Experts of a small language model: 16 experts in each of 15 layers, a sigmoid router.
Below are experts of layer 12 (counted from 0) of a mixture-of-experts language model. Rows are named router (the router's row for the expert), up (a neuron's input weights, with its number), down (a neuron's output weights, with its number) and show model dimensions 0-255. Each number is 128 + 32 x the weight over its row's rms, rounded and kept within 0 to 255. Numbers have three digits each.
After each expert's rows: a language model's description of what the expert responds to. This comes from a sample of Wikipedia text that the model never trained on.

# expert 11
router:089124113128140100142170143125117125191150134062086115156166125103167181142155141115116133167114174147131078129177114101152144116141115112127124143083073118121138095070121109115178109134186125170131088088215083085051131125134080122084089145109153140125165157165141149072078133158180191154154124124127146141177123159187108157094167158132150178108110201131140095072084171124125100068141104122124111097121110169122200118069147080135117111118144145086108084107095150086106166076093118102130155108100142114159094148177097165121163102072129133143126092063152070139124149177168105088167071117091141195138128126142127098130103097108099180136083121113054092126064129122113160108139056129144165106129154127187108158101109106108126137157122129092103191195107143167138142088090121
up0:127117157155127128215170086139114148176160133096086081093114133120163199094133105125103135124138177125167129098140141133162129115119177150095118125073136159138196093165095104151131102102086132135133096104186111079146070098125074088128100066122162179053115094108131116116160169150182172161091132110151080139155147149090137158110095124189160082156159160200102172153105157132148052085120116137101105122068206111126187127075141094110128144098073166026148152107152170166093128093141117127153120106132125179141105167125110104067112093083163162171022152151124142134105125129117157072078131105118099126128068087150112113117140117084167132196075157129152124137122126163134138126155081153139087113113136108130168160135143157163145141142090130111122085099148152104105135116098134
down0:172123091131086150066076130125150138063105132114173176105122131108072146100119100143117105106090128120144106168067071137099093161104181083168109151086133132066081152125168111068184070113068138138148126159114140121160148137110120154141135173133085067188096134149139168147140117106151110130111093153140149085125098200154183076141110132144117128146106169093098144134078163137154175105081123115098096112131118057081109070139130152094115178131099094157112164115114155152108116118125098129140155130136136155079153064113113128150109099159163103143200136106136101185148143170112045108134117162162130167111131091141110082127107077164097110091187179163161121080158109121188102144055154099133181150156086174147070111169136129110081141134097174166125182151120158168151135213125154
up1:197102126111107110117191097127125154127152112125125125204166166145160160144153144108100120138088140078079150118090113133046129121133116076131110143108157128158120149109104113110139122126127164186135131140149066125129148178148115062150104077134107117106114158093123144133153131143148103168147138175141134096096099163141071143136153109107071117108077113098193133189158112149110129134118170138104141129122152151050145132146167139054128063110071055157159098137087160144131141147087109162176041112125144164135130179102132130122102155115086093145159156110140112167067149135123075175180182166163142137128208143116160151087160169094086146180110101131083159154161179067079150141122120144103113158194135159159116225173136068174080126171085114072098157099112129143143115119128151
down1:128139150140162139111094062057073106092118140148108162191142097115152092159124144127164132118078144126154112128169063135161094103047122135140153118171123124138121159060067164135110139098116138154104147130159060185207106115116146134098145058092083058088124200086147150147088131156198103139108165172134183092115076155117059178154133078160150117114067156137141159128148119129080132152126122165193094153152141115128123097161162118151127130093097102165135144116123107162131119140123165114119195093122115149110060143115164129151088129127078154095124145152124107088121133077179151150121176177127082149140063072131148142143136157157123103145147173147120120122115169159132116095162150111094111106123152118068132116104112123138115132134083095157069068066191097115144119093181211
up2:103121103143138158189152106099145197141139084130135131131113159127140183138160079101082131127150165098032085123133162137116121142154130145133097146119141124114081102158099160098127150122167088142115135132157114133112169092231120184134094182170082178174127079107098094138096164150140117132083118146143177115093142168157119130083124186117129099134141128146067104163133142136148108151091081110122199063132131140132133120136124104093094096138122101116087065071153186153145165159048123117137139122049169107138134156127150134188156154147086121111139106119166143104118140107134058056145140121165062150127128114050116174156077114064040137129113168136121145129144072140157135145141135151206120117136120196096112110132139153158129117089117067043123124088138162123137098111075111
down2:107150142153151165177137149150081096164122101099141120123124113220125164132110158173129128114127109136112126090146070125116126167171099105184139118107139115178114130122074136154127122150114158130136129079171160095131127111156124126163123156100071122100097165114174087129149175134080085130129154118092147125099155119125069130123098098143114179174189128149222149115063141117094143136201102116195128096144151164148177147093158096189131171066136094132135108104152127060139167087145166095160118143080116162114106154189155072133106151137100128190195073129111130129124192141093121088135159113105111098089099148073133135150143148137116121145148052125081138154159063201156148120120138161131162106147142150121144210112106110159132134156120144069204171136082178175076063125086103
up3:170113106143067076104115121162149147073169084122082076169058200128099119137095155070129160164110153137167208163125055112163089123136133126125141117127081105147106151096148096111166087128116121094134054115116076136150167099126118111163134126103164124137112084117173106169097130115132097113151144130151155118173120173132143135156135100100164083102172171099100149155130128094123162158108081127087127102063111161130087149080137177113075123131144135196110126104157183138150125077170163115135152111134107147155135129114103160173161105125147152174111129133104134129081165155093078090172152091110124176171120143079115151130071126148175149185153141121112081131157134063080122113138081194169125086105155155106151135114147127141152130113080204159118174105129183006061120100094105
down3:110106187172125168111140095152086095073107166100128112209110114109099127092073100158114168090130192126129149132111113125112103160191127156066092115104124082103145138139154119142126127095160122054170109115220102177135127074149152145119066128112114149134165167133069109157139118150135097158123111085151137188147090108071107154091129121106126121147130136183145149141098150127158114101150120167115082149084141105175111126122082106163087040123126221152101102108155119104163095145107153140133141129135127151181165140117135143111105133118119143073175113123025178098129110144158159130164168104124142111114154139121137111151117101186140119140134174159158098074083119169210141128138137158102148120146191138074133094101106057073219131110125091192146166155116140126100187157141166
It responds to: Biography lead openings. Parentheses, name endings and demonyms at the start of biographies, such as the ( before birth dates, born, American, politician.

# expert 5
router:166132144175146128158174074123093147142152189171082131159142177065161213119137177171083188156063131140156118128096140175156150162148129095107141141107167101140081134146120117083163138161121132130153153119106136136192159091168122109124120115176101161126098130153169147123101202068152135137198109171161169158115120162188052131140109093111101130152102195130202104198160147112133109166125089128107180116147090120133129133087099168113058092085122160152111108107117097170151165111084139113069153102116119112085110105123147125166172113114151162093089084129163106162129136062171107116123137079132191129129099134134102137173109108111156193170122098128061151149166138165067150141100131136157154104097075125126076130107099117116144181117108138139103145110080101169071175111077131
up1:117113104148180098093210128167108106119151136100113131084081105143121162164123123143102152175100136119178139132106097115124140160082125069165128113147187096145192105098101083083163129146149170138127106102096097090160110124160110161119150103128126171109068067161095106198181120121090181197163089151139180144134101131115103206091201144144098147110149156119120144161110103135058092198101097138131190119120099143084084081108145133176152068091137127109113174116137144107147090116071154137133070092136161136156132081152090133142179165089117134130148131117101133104089105111149162136145084080111120165156111049142130138138124077114152112164066136079093170142127147121109093110165091180122134158163189173153126095184113115176193137141173124099115132095198118155112143078106087
down1:142099125113158092136143151111112139122177111086153124131103154158145102159185132123141139094154169091163138153085157137125089113098118127116114115099099111116119080125104145115103136095057178084143147112190132193139124152114099113136130113077138101116129080075078114136154122137135131099158155181150140101126149138146090115070129120161094130089174122144169146107127137142124103131157202125090118060102115183132089118122118174154169128082161085143144108107118139132084148122128126118153163165109089136123251129164182126090132137106135143125164154168194116139129104142064081037136233117061081157192172095103110129148127116096095137157127136110129140109098125112180143141051127135126077182168208102149105138135172112097149033119165161085085164145120166149096124161054134
up2:144085169195206097120130119121145148159127163114121195125150151125122157160150135177100129099125153125096149105156115137131121113079155142113140158140178197144177108154094147158112160142169166117157167082135128158125137138117091124090191166141092166156118142154089105126096094077090131101174110185159141118130082087163141132100110144081170049151113093105122120129078093153121100199096133064165104135110079142085140121084176133156149095149114116069153057138150081128144157127199150153157200088120106147137076117136139129090125090166089081089134102093112175129094170130154117118159158097151103149089139164155147176175117197097152132047143077199092142128129057120135137092138084140194188093106135143159103120135110073114137140088100134184107128099075122140134152081131121
down2:157120118150091099091121108148152139100102062098199133118077169141142129126127151160146141154170128166126143117093085129133067150162113149092169129133077113076103191116088156112163144107105099146145121118184123064066141164145128126099114150082147127133131116157116149186133153124103077220152130133106132135126117096081125156150110138171121100101136139159175121081096116173171134126145162154133073131141162125078129072132047113120080156185175194131191132092102093117185067112125104106131072083130147162132098109076139131127156118162117142161152166148112098180141153094064081069177179180172072111124161094101156102090107143113137136138104105185141112199150148143149150147197126124127094103151179101153192078113108135098170074123102122120127122150086137093125116106206083
up3:209105080173127140175169062121086175137141151161143142083144153129163135138142188120081146139113146084096142146167083155092149210183157099112099145106166113137095127175134129157160085147137119136140105101132114124167120112194153090140177107081196145136134085087110183125074102161106050098126113142130194184095075176154069136164089114087142091174076137108126120145157140092122079120121158061149104132107093114122125145139069091142097117140061085113159157130135163129095147122118139140104139102150138155131167049087129112123150129073163131109104161122109114111069132084138175102179132105193151165147148154092145108121091121161130144116146169164165141140101114119117121194201154106105151118114146098152144168143126170100150117144063117198100145090163094136097159101061107
down3:149165126139105094079162148177135139120089090146071079118152142081111135122149109059162163153137169120133134133131183103100142118130186141132118149134093061122144193146128149187165139118130121140154153187096167094074081130109145133091118098126157111141149124116143192138111187129083175203115143048155128115127117152114043131136132166071117151136115126112088124122093162133134177127130142132155159135065117121170123164122108072119149161118162130085133185130091117097125098163052170113109153061121136114024151087135152107215123051137074125161054190166119126131134101110095117113081089042113142139169111138112181152132133095147141114108151108139108138185117110133118166145066106147182103126128149140122094130140150148119156160180139151121109151173121101089106133115064174
up4:128171113133152162114101146134061196138141154129067121135156187116116155179099152171144109113140095077180068107070139131126121111120124143138101121212165092079122114121133219082135073127112118154117093111139072044142116132137137109104134125128110128123209081196166104105117169157070154147123098175120150092118112110147107042119092126104170120153095175171138088154129096090149154111123132169106101112132163085177068082143133165113130149158146087145157132116121195139112125132064126122118083187167169125159116132135130131181134184094159152149155189106099088151110161134122073128136118142117175087167058108101175159109132117087115140091145111130124129120061139106154061137180112146153083103115123115164116144102111159104110100112100196138118106163100091162153202110154106
down4:099183129124091089142148127122102049153131139124172121127146154163126113133139104105153129104071102117117137161086122118162093156103153172108159173107120121108164105116123100153115203123138057106105053130153094140058099173122133166131064146132175089167128101168146152111111081156143186139095133105063122127154119158109192098123142057148118158149123134118164175117149174081132187156181118077115082086128157088169123116164143121172160137208148135133103140092157103134069119142162073088147180150120112121181121141092126129138130112073123146123044138132079126128133142119161145137115174102189141080166127179139188140093182055085106147110118115084149089120137130155225168104153161133138112147150199146091088128156090114169147183122127159108099089092132121155168175111129114
It responds to: Infobox and list punctuation. Colons, pipes, equals signs and line breaks in infoboxes, tables and lists, as in Playing career: and Genre:, plus field words like Born and Total.

# expert 2
router:182160110132177116101124177121116142118151099091151117116088150087141113118071138127151155119093131151156139077084106091166145124154146083044132110144154048123101125138148142082188146113137183149108182138113092138131147074082088143132135138197122151101133175091108135116101195159108131100135094174106182062107130167102116157102092158067159079179173127137119083067138086126170126170055145127092168103128115052134125146148180151114168206129056070097151177159124156125105097146153121071131102154124119144108133133169060114145145104115168173149150122168195143112104121149158107137118136095098130113137175118092126074093122190121116129092161158112093119171140125112134109115176145142107147061131202105179114108085106146113098124076104131132131102148083064138177150104158120
up1:167133094115133125207103128092167131090126181083167061146138128094133175119104180102139168069197122155119161096121074117152138140165096122108087089121176115149119115142161132120130134160174102112163111141123186109124215113164094123126023162137151129146152075128101104137146133109127158125085172145194112122104123085130161084189124171114080098150134092102154119128129152080123109167196135127110146125083112141162141130100135088128106136129194106132088085170141169118066204083121106110129081168111058137154123143124124119107196153142172101176113112134118144149154121171153151144145131176124108084128106178135088135213085180123141141131124137114095110121104109133105101135156122134088152107185163101055156107101137134140165132147106146180076168130089096077074172064166097
down1:071161107166145098170142103109128144120098110100142165091095129091080119161108157088187074140180130162146149194134078121135120108099158090082055117065155149150142161145156168084096119161123109129131089124139132127105129136131136073139109129127147100130141130075109073095153166187137119136131144061108135151135134161091174065159187135124157106127120158068132138191048171155162164159135096079122111158156168154096129142111171115111168146109125137129187139077164103097091096148133113153156120192139175115193106145125143138161147141117146101099170169070113099156114081116106120121114112159136170092115166131123140184117175209218179152097191116089132081110115152097165194113160110211128109169080149135120137175130139149142128173089132158156105162129136139112076105165149181
up2:134226142144183079079163160169060144128108162152134095087142128137140143085171118135180092186170097181155126094063126134132165095146136030081068094117154151123140123126119128107129116116077084084114129129138126047093085040180104132155179103159175158150132151107094141183107150119145115157086150124096144120146181164183139152091065058087173082141117136124097076139211133128131115158107148145118133099103141119133150101149198088066099172145096156132155098119124129160074114098125164128155055113144150137162105116121134144136137120137158100142137101159177134109143121126182065166129127146097107095140117117083115095113109132159121135156119155106117092130155137033134087137163165108115113117091098116164167100161090085127117158141078114120139097098175132158151147125091114
down2:128165136150148152123081107158136130103123128123145153046172139138108164121135124164075123082138132145145123178160068141121075151170082092101071110105127170205074157099084138135153063123171121157132075092130152114126094124114105194146102118097129140208170131176100140065152146131109129109136155174197102152107141162137205153027104143202157086115102073141128130103085112086184194136178125157138097079093141105152091126193143111105096148112132143120097147163127189130091141142145128104121073097181111165164120135109083116126140164115081093169137153090118118162116133099076084127114135152133150178151121069132160108102126102158096119093118124130130154096176106056129138109152122083119090118172123167151140139146122100107103211108097160133054180121140147139166108112118142
up3:141128080084072120124167140212128159095118057186184162145119107114151109109117135067114128143116132098124134078150112113172082132090146138094134163112126103082127129156119082140142163154128137172055169114138132122124152083098129076096114109071117141145057153140114155164140102121121123152123127170144157078189102184077108172162130156143098084139142117184114089089139113138134135154053128137089090155137136121174137160097137111141058078134129080129147147095125117152090127121157179125175095101081224187000130109118093173121123089130186146192119076130131111094112157071102130079171139091141155113093161166077142181114118139130120119133135147158160148122165140094179135120140137102114121107145151105126092107044072142115144127134115145141080111107123085076117122161123121
down3:114092117087150117169102175134111140127150202141097160127123170147123121112175135129099156153076197135091133099066121071087067117107114160173148123123161148128154138097138167199109170126161120083157113123193135192124120135166131125104145149160093095110137134121156137101095073075133126163151183157153172093167082058117143159095089124092141210113127143156114147052122130135146133143144136097153162128125130108159111119146106121182140124112144084111159187139076127119111121155172179098156078156126144109142103123114100159170122133140206149125124129096115156137128165093118143153087101112139114083101140169143124116154142134189196111069151172137084133143094156056155129098174135121078156106207177183065088136129098173131124076178159141186131051102069164120106122117135067
up4:195139107128167050141098124143111125132118060133164136092145170113098205162091101179083098134099171098135167121153099125118128125136129098134090158082104128087154146043135090091173144134172119168137138137165063119108136126164105114098143136123147200080139127121142148125118146134166077159145116150154164112210073141123161097044104126095127135155102143182149162164139116118104133124167163078159082075069209081096163123061114183151174077114096111068129174121082194116184179156134100139106102141142137156152160113171141130158122107035139050150163078128160109088119138142170086156071160155108121142156170153134117109140110107136141144152139105149133125100117115131107170133119127142118092102125122074131150111156124175107082148155084121092056151120158124135155106115150148
down4:119088127132169127113111129120123155182122146058210128086136140063063116129071155128120150131136101177119100163127120116103095144143119094111171118099110199118138135076092106085239111170142154118118126162104125109095145106183130103087134149099164138165097130129115138120106160085121136099128147145149144127188132130136233121102146180178069119065103073154180135160170119108111161108123130174130124135181163175096134140104152155150108154115135169077129191098125133103099074143172110098106185085173122125122136160143130112049160120143088145081148149117127111118099088091099111079140129154208117165111122162086111103119154116150101157183130106125136108110171165130167112144119160159116110181102172101177126118156085211115102102149172126135107116155223158121179114143173153
It responds to: Word-initial fragments, technical. First fragments of words split mid-word, like b(lack), bo(nds), la(unches), in technical, chemical and engineering text with formulas.

# expert 0
router:183104132114121111135110172148136191103120113117103149145125164101159134056116102132163127080105159110122109064163118148087084125166142133083148179078171074070103150170123178106140081087160133102157077107175120130120124152102140107105168173117102093096119126092143129173091107148135092157152177135124124190101154118134113174096085126109114138119066115133057093174135094146146109084108118115186119141127127059160114194138167111100144148114107097130114180165128114107120141125130157104103110117130176132110080150137148108187144117119088120171070172132198146115154080121127166113185099134129163102166140095079100091180125178136139087108093127127051044121179154145132119121188109146157188112112094105092073156143173100194189132184145185074070146098163133087150131132172127
up1:143063120116118128094111119196115173122147137112124162126143112085153165198190146102089193174127167192163120129124055156103090099178131138118099173137113119128153096166124084136083191145170137141072113101152077136133139125101104189112090190134165191099152160086120181156154185099158153112108091116102145133118196111086105159087145136079118105087145114143085142162153151176065170104112144087103132156085147142180114096173128109155139193059112160126111082146135133162118089121105087114094195130148138195092117127125115124147138138090142126156099109144193116067107157115142106201132123090118155122116074149167099165173105161157131150130119187086077072101145168115085152147163125130169113136089130083152150144155092095109130083117088148103117115175088170108104173137144110
down1:152128143147129130135113143083072151126123183121071055121143160156105132129109083113066116173103107123109130101087117097074136074117090121129123100094129169126172108123147093062182111167075167131123120131071129151092155165142162085109185131072133054131066123151132082155074139131165056158160139177126112093082090085057136119158124125113118138095124163174122106145165146122170143119099112143191083223116137152169121096096131192096193173143111129134170123142131160111146145102109142066123119147146111133115100115114141153119069171109126114133128127124129112124174202137144120072185120162177137140090130094131138057148140165164091119077093141145110100136106102088162137139146126116140151181128132056157046083138115136076105093077130135163147174102083156133063089127114154
up2:123125137120133090121107184105154138112137102080141152097151186093211160128134139124131110140140151129133172154100149138106147126119140136116158136185153116119147110149117151139133080156060119119088108120214126183055135145120064080111104116142147087130131150087139104163109166134134082089056069072093143073164153128123143121130161111077142159177114143104126110043123131156111075192125122149151134151129117179136209129112122163190092081122074082124076141196080163140123218089123140130174138118184146161127145144170120137114170154160141139111161127113148118107086102173168119073084077100169180131061045093135147119176060142134112114131152116105092181132182157169110157149099143108099122115182085109114112132168108151101169108116177103132151107098127128084134129105109111
down2:106139111138124126139119109151110106137111097082157117144172110122143166094128160130199171099172083115119172105109133106125136170129048134142174103104122097065125110107138123167073109140158133103121090127130080131080106094055094129142094141114048128149133164106178162075068088130156098099121096141096162109179174138169182151095152193063108172132175161170130143112171147121165145063120127083107109203168118162116095176098105129185102155074167164133095088136131120169169152052139155191136161129147100135100122112085118168151164145106144141131107114162172172131085156195147134096102119126091063084127156143147139121143143084170168172091080106103193129083101143038136140145142140163146126132144134116149188118153080135086135172129062173138136158130145106126094139134098145
up3:156157160155156061117092098173100144116088116171075116135145161086171170077145151171160150142121165139156059082093175170118135182095140148133136154107142069121126128066114131103171136105121160153114103148076129140164145184125122108170113152169148108156140167171112079119104114115082197115114155145140097147100150196139112146107121057098153163165145187139178130099124123092132167169120146119123149108174160111128215119130136141062114138123145185081066118174083102179146121146093186133103157180114124181134155159160140108155144145064154088069087100132124129156152122154119136118133107148115104214128116068142118126196081140065150161159144150107083140132140160096122089095142166141163212087148151158202106106141142090122172160150176125111154115119107136098139129079103118
down3:103127143118065166133131136191137104139138166146096118125099080141131175083086144153137144130164117196188133094181164138090088155171121136069173146111162147127178135105138169181165118137151126122161122105144180101103177113133151083113096153161111171146115099140113132127079125100115145166077120121159117127108095115128121149073136148150085091134089118119152166065090125125151123158171143131179095077154133061102170142096075115170160144089083173153153104125103120103146132201098146144094156085111122108117114134175121164116130117086109176135159101043154164072115109185098103176131156095147109045074122121150102192102155128107142129100144180184139101085136076211133092148213121124148087136125148157112142128127110176125160178117111104123108072047136145089070131108170082
up4:157089102128116086123127084121146143094126085135080174091122082062140108110143090131148127179117148118167098135155128127119130119114145088120106031071108118169152211157193154141148085123127166152150093093110127143125131168131103138104120072127089129131088150107192143120186095116146097176108151148087137152095154127085077176114119142167137156177134093137140089127138169118119116181174158120121145146153144159137161175150109129183110151121083111116163083153184101193116184126117166162103180141091102188107114134132115222144105132104112115255113134096085160103110130098134134122172131084188172115106098171133100178097124135149072201130120075204110118116207112053103147134133159100135150111137148119133101135094138131169114162145145140108170191127096113141125110103130121
down4:055072084148100134133095105121128119128068112192101138138129056123169125136120124166127136138084189144097171161149116179158109150145191142090094124106161128109108133121180180193131131200096215111109124135106159153143115120104119088122162146089145111091135125141127094106139106070135089131149167105142125120125136115088107091127155123120123121128103114121132115132135176130131183091147142119128123041109092143148131127114149107097255081130207133100141089093177068164100161098142160132112095097108130176131137150115114122117089179125072159146140110110087146123195118126120179165194145095116126122115099106127171115137147108152174126091176119153123114077149099119136084104153163131076114192113130142103046109124159059104118208106169134103185116073069105076137103150097114
It responds to: Suffix pieces, wh-words. Word-final pieces like plural s, -us, -ness, plus conjunctions and prepositions at, where, when, because, and taxonomy Species labels.

# expert 6
router:129098112164163114134114121144076149159123143125084103161099125065188157155128140123092177135126090162089161091083166086118152153140145106132064178116151092085156108087122117110155160040161120139131108151113135154164081133103142165119066109155167088133124154126111164123170101115101114109083147193127136098137172110103109121114120144106183065145113141161199080148140136171127129135107083097127179158207088126115133186094101127125172155141075161116178163084178167131150143139164135185117093137139153096140156113139097171108128127070148092098169123054127117178134114140107044166089125136175167102105151067149089133156151152102120065164144155181125156168139126116163114166171145167209150097133140170173104132130167086188120127101118128088082156084144062151097181114126132
up1:098171111152118134161176096126116120156118150146127109122041102105131147073157116141108111082156117122143134114118067114053032097136123130145100179161179041106105123086137191082123126099058141142177074181088128115112171102108103134171125139120088140149156158114120128147102115138098145077095053161061107083140125066154146165096084170121136111162118142094161150081179049115095106116086113167117146092108149127155109148082180126084148140148118111110127096089153160106100120116170082131116123152118187151086132085083140188108184167181175110121120083076084097149140169165072120155134141123137156143124136121137105167122154116132097132206138070173080162139144201154127125145145135103144080078129120155109137110161095129138084106144096181127103106137126126163116082132083121
down1:166119132172128124129112129126114165164109131057126119080135135072076143070147137117139096172120188134126119143083137125172146179164128101103109090094168075125146212173090129144100093116118146165120177113137109160119053147114125116106091115156117069120133092080194141123097147157124132127088109152078132166163148130136139127118098156169173165151122138068182142067151140096139058166140054125152100111190106100141156154125121067175141077156125089112176063086077109128169118110089146133131204124152128050124143073174110187127135125144088120140086134137098080085147136128125124121117085100165134079171088193153139114110084141124137085152164162077091167112184180112142128123144096192149170124110140130125109117119144093143189144102194111118135106140155131091139186187146132
up2:161146108114148125149122166102101151113106109140122145177196132117158150124160145126144141111107131132103157079104121098156099134136111152136098057157103134195135119153099194159116064135097075155139118128171099156134147128117098115181172155132070156139053131157176176129145132147098143066201012080163148121123179153154151180109126057101094144114087181138120129144184103142130171124117082057109141123088128168123139104101137078113107111089172132124083143087172110092149206151129128128127110102173107136141110193120110170181131101048045160065126086106131050130137118087115122092124140110178112148131072118107124141088119079157149128145172119147118118127123171130133158090138108164135122106111091077135129163128103174127099150056061107107100134065124169123132153138107131
down2:156126139142130152127125117108151161144131148112158134108156171107129109120073074133085078166179121154133077119116144120141111134127130139140116099157193134102131115149115137130147124109074171122103079111132177132136180192141150128071173093085157189174111110178119184143129177183180113108162212049146112177117123190157138135140108126167159038133129125082127173121126089043088113132139199154116142182185141136130129124131164101117096107117091163151150117134116100147140210096161144079139101138166144105134136158070086171086136123114153099169125160123110119113074121102072051160158158125126080150117150142116143143136148114147118095108143127095141115116098094120174098154143131135061146077155143124107141153148204029167080114182146148195132166141190097138138132141181139
up3:127096138175138116151134154199116102084106084152121117086163140141118145099168187097187109150167101096101108106067185139134008125134125090124144124116120147107144063184096152123184090075136102130113119164147182159172161153123132082047119147139118097132089166124111101107126181149132124154127048147154081124158126116092139116103105133136121155106139151118150128132109139181142128097121121094135048047154112034156105042152110096093105134085134200131132114139133060127113153132167170114143146149099114123147113056115153111087126185109166100081100095112096117209130126128094129102109159108156101122090174126098119166135151180123122141123160160136084071195123103135121109173119087176129107108183125113141114160106128096116069112139113159144173147142112148148163164096113095
down3:126129099131140117101128072106147141119131102070092170126139125147137108189157103104180067110116127129182136150131133168096095093108090105124127160110110183116078096115178086073055108100083061112166124117159110093105065112068123029070118102175116181129124179171097138134085147104097107140122056158080091129100122116122155089148172092103131092166126080149183087104080095150090097160140194137120104136064110087129127058138077118074123144155102112110143109207132090145094106123122159145092087140182139146120132138110152109110044156095130159134169133099120080106099122086100136101106063116097110090115106151107155082141138108186113119131194127132124085135121121111103187145137168134158106181133177107113155088128166140137138077178121144154119153179138070127153138145129094
up4:122086129186082139139097191141123118166105153132158146136103192091118143115121114176122091139130133149075077139099130100106078112095119130158080155118138126190124137126127103160097113100091163087104128127125050107127164117170125158170102180126105076183174120098143161139139092113141066134063127044089115193167142061101122163127169166094125134146120105100154162076135120099170112101116132081129089132152120100143104166164123112091115147117119149183104126142136144020127094142121137130113142116117107087110154136117102164131162088113152108126190196074140092127169150102088103032063158096059195127200136138179134114132149112104098113117147164134092098129139086097135149173136111137146120121118119109188094197149168167174112196147122154116145177171143102153119161078112121
down4:102131204137105117155184149101060154134102130131142149121128164096137080144105160156090134117142151111129138096151126177171162094141111186108135078152135113188192135162159117137050097093152146113139142134091152112080143139109119067122129144037146101126129140079166121101100098124133108135165150116099147141114075206156237090128100121120184117149108169137102103138110127174202121081105126135065140139174185139133143092134099134176140092209166097114125088086141108142172088096167176091121111179180086115116126087111131141133135154167177156118143202114135120149115098193112140155105103188114102115150139112119114129074156075205073154142167151114102107099142135137158150140061172154125171124174142098132185121112097148118110165159105180117123132124132143124132152072146178
It responds to: Headings, music lists. Line breaks after section headings and lists, heading markers, and quotes, especially in album track listings, discographies and song articles.

# expert 12
router:108155121176164133126142149163083167148129110158140129158156192112100107127095108099114129155063115135123114105108128126089150106152140108114145081133115115149113149150144079115161142122176087155160113126156112052155175162151140154137155067153125105109101122171099115152178128175134088100111129158109122114107092080174058122119119098112105137167069135102157118124173127077182068132115159072171111143113128158149090077063185100074104118140084164158108083201115156131122186127143172127068104114080137130098145114115122114105131159113085143151090137085113154168117114140097080135130141151211127109068175154128132142138073135153091151144099143187023107152146141091144111212094104136118138127146165084164124137162140144187155133145120146109150199145148149132133136097080000
up1:080153130151118105165118169084171170125142123077157197128161173128107112116030080138149140124091095145157096089083120114111145153128135130101154106154132125084174153114156131097126135113071117137091153096096124123122137190127116165133130159156137099182135156143119144129103173158181041166155129087139185127135101050131078129173126112155085121107134175201120148171103107142152151138089110124167115130126122151093071104153063196107138138150088125188074089137120124120191102156163131084168100162116172137166110078161134124136149149123119081119154137161115150093114148148145122143120125077163136183091170093086156141130178137105197119090166119075063184086176133101114174128138113149104182120184097117129121145124153117204118177101139126115129125098136087134140095028106072
down1:108132133159134139124144136133126143114106165140120072106122133105123101200080134111123117130144155182186169153060084151121172149136163167214117120162103146147153107055215137155148096134140140087151110093179075128161134103070120147137107145093165141084109150134138124158111095190123151126117158132139107112115110132106127125138176106166142145123110141152108094166153076152133086103172099112086101135156130090151174161174101079119165122108163157109140118090194064141135105144089149125156153144148075134106142124142104179154086152092138107152105120135153139134152205142112100179136124134104186122145072068125106163104110174129147098137188135126164063139105134083165142110193087120113162135083192153047075172107109147063208200101077061123179085149095123137113093119112151
up2:136141095113116108091187131117137093170097166097136178160165145157173146168185120099113110172072151153125162187143109180117134205152153125118092123090101170183165088165169136093095157095106119179139152186115131065106079093111101096192102095109092135144086118129113176166182095125171139118205145110121150123093144102072153160112163160096115145090127173172105169187156149128113103149130123102103124133116111187145156170069105180115117116108117134157125100138160204108086078087103116148085083092114155152045188067146133119134120149081081174147172109093088132180152144123148107147140138090128177119159178127121107168151160111201110170177159111180174097105116074109098113144114087150118167118104144125157161115125113097123148129065096114111125110137150164153093144111128171
down2:121097096134147150152068094122107134109099128104132118163091099143068170176140137126127183070094061143150146112075080148142158162103114121084119127163162118103093120118175101123147076113129104124139119137057153156187180146109158135121136161144125156102125081098146123150161054110183136142100150061201092203173152040134124082126160150154146143175157190152169092113183092160134165101091091037096154072145158124123174114187158163132088108131148073126092111118077109133119107137113136099145135170158129052088129130131152117129119132133093153167149174111147138116110126144181113098082102034070108111132134145045125116117165133123178108172116151132111157136126124190160134147140140045118139091144108098119194125114140092124113138121108139098121172115073130148159099126125138
up3:151129077149149121091111098160116176117117109091108123180193150114171113076153154097098093101152134142144068149087185181105112153127125117162129101118211108154098164133089090083213166102118118087082156110115200086152123165117162137095144106096157160117132081156131114156117144151141129077107165107096142137146068129164188118154162122091136139152081143153124128141133090113131106158092137156119135186116183086076094112106129152138125188125086201092099063164101096099100175107116152146066097141139101127156110129104052121223100108053154174127170142088141140079155133116113068181185140086091154100135129131095127119183140151115095139136139122074163102134133129136034132121112155139198133113148098123154110098077151102099102144120105183149165113134127135187120136149140137
down3:130161171111125093092093167103168122114117069139166148116199062124134126105139098103171148195149095096178144123100115113099166150080094094097145145101158124153123128111168118087113157123144126065098162097104108073128127132105164113105127132140110081132142148079126138142134169129148149142151076099074110058176153119176178118139163136163125124180144116166150109095173114131124144134127141184139125158151170210101140142136171170157127180126098148102069142123092154117101129192089159136136140131186138135143112091114084094159057158052104208091084114163154196188105105173116122152093070098178141155150106148134156188131098109090127180179113171160162098135080116098147190119132072112154136128101125164131129148116089171147109115114158168158132183161201136162191152160102158
up4:126052106195106125189138138130153094142184183111146109100173118134119124119181090109123138128144095113075136113065149066130056127131121109082067179089111138130067134207120152100146165140157148132146130141134144056146126107117085145137140155191156116172127134100147074122068113106099127097089155120082102169116096138124167129168127174144114152138112142098196161176189122133152145101082126108124120141138165154136097116129165146137128119124097144104130119149020145146096140147146149098153127154107132167084083116088082098111149176055144113141168068180133134080134100102102159129150179104073058125131128168178139126119122126139126161149138105081181096180142179178137159181136158143127143116113028136124153186100162162135158127095133159150116201124144112081088124099145092
down4:174091098137121135078101091128153103079119103102131083137106145164146105098210163124106134123154091142190135215159143114057087129113139059134136126181099084143161076094102223131111119091166160133054141158135155125132147093147166115101082168177116074133137081128171160197152101121161164153120137172128124116114087131099131127145128109101119106155095118170138097134122092077121125178148111127109133151118173105155181081136112154151147114107115157163083109105155144153129113125121119040169106125097160120119134183103159128148170119143105112092125133122140126113173083140200125165139148095058115121137124166203198152178143030148063137147112117137144126065106092118101165126189103124176102146136125124084064115079117158170152118130136131094172147150112119088166129161165163
It responds to: Sports match reporting. Spaces, articles and verbs in sports results like scored, played, won, finishing, goal, debut, plus blank table cells.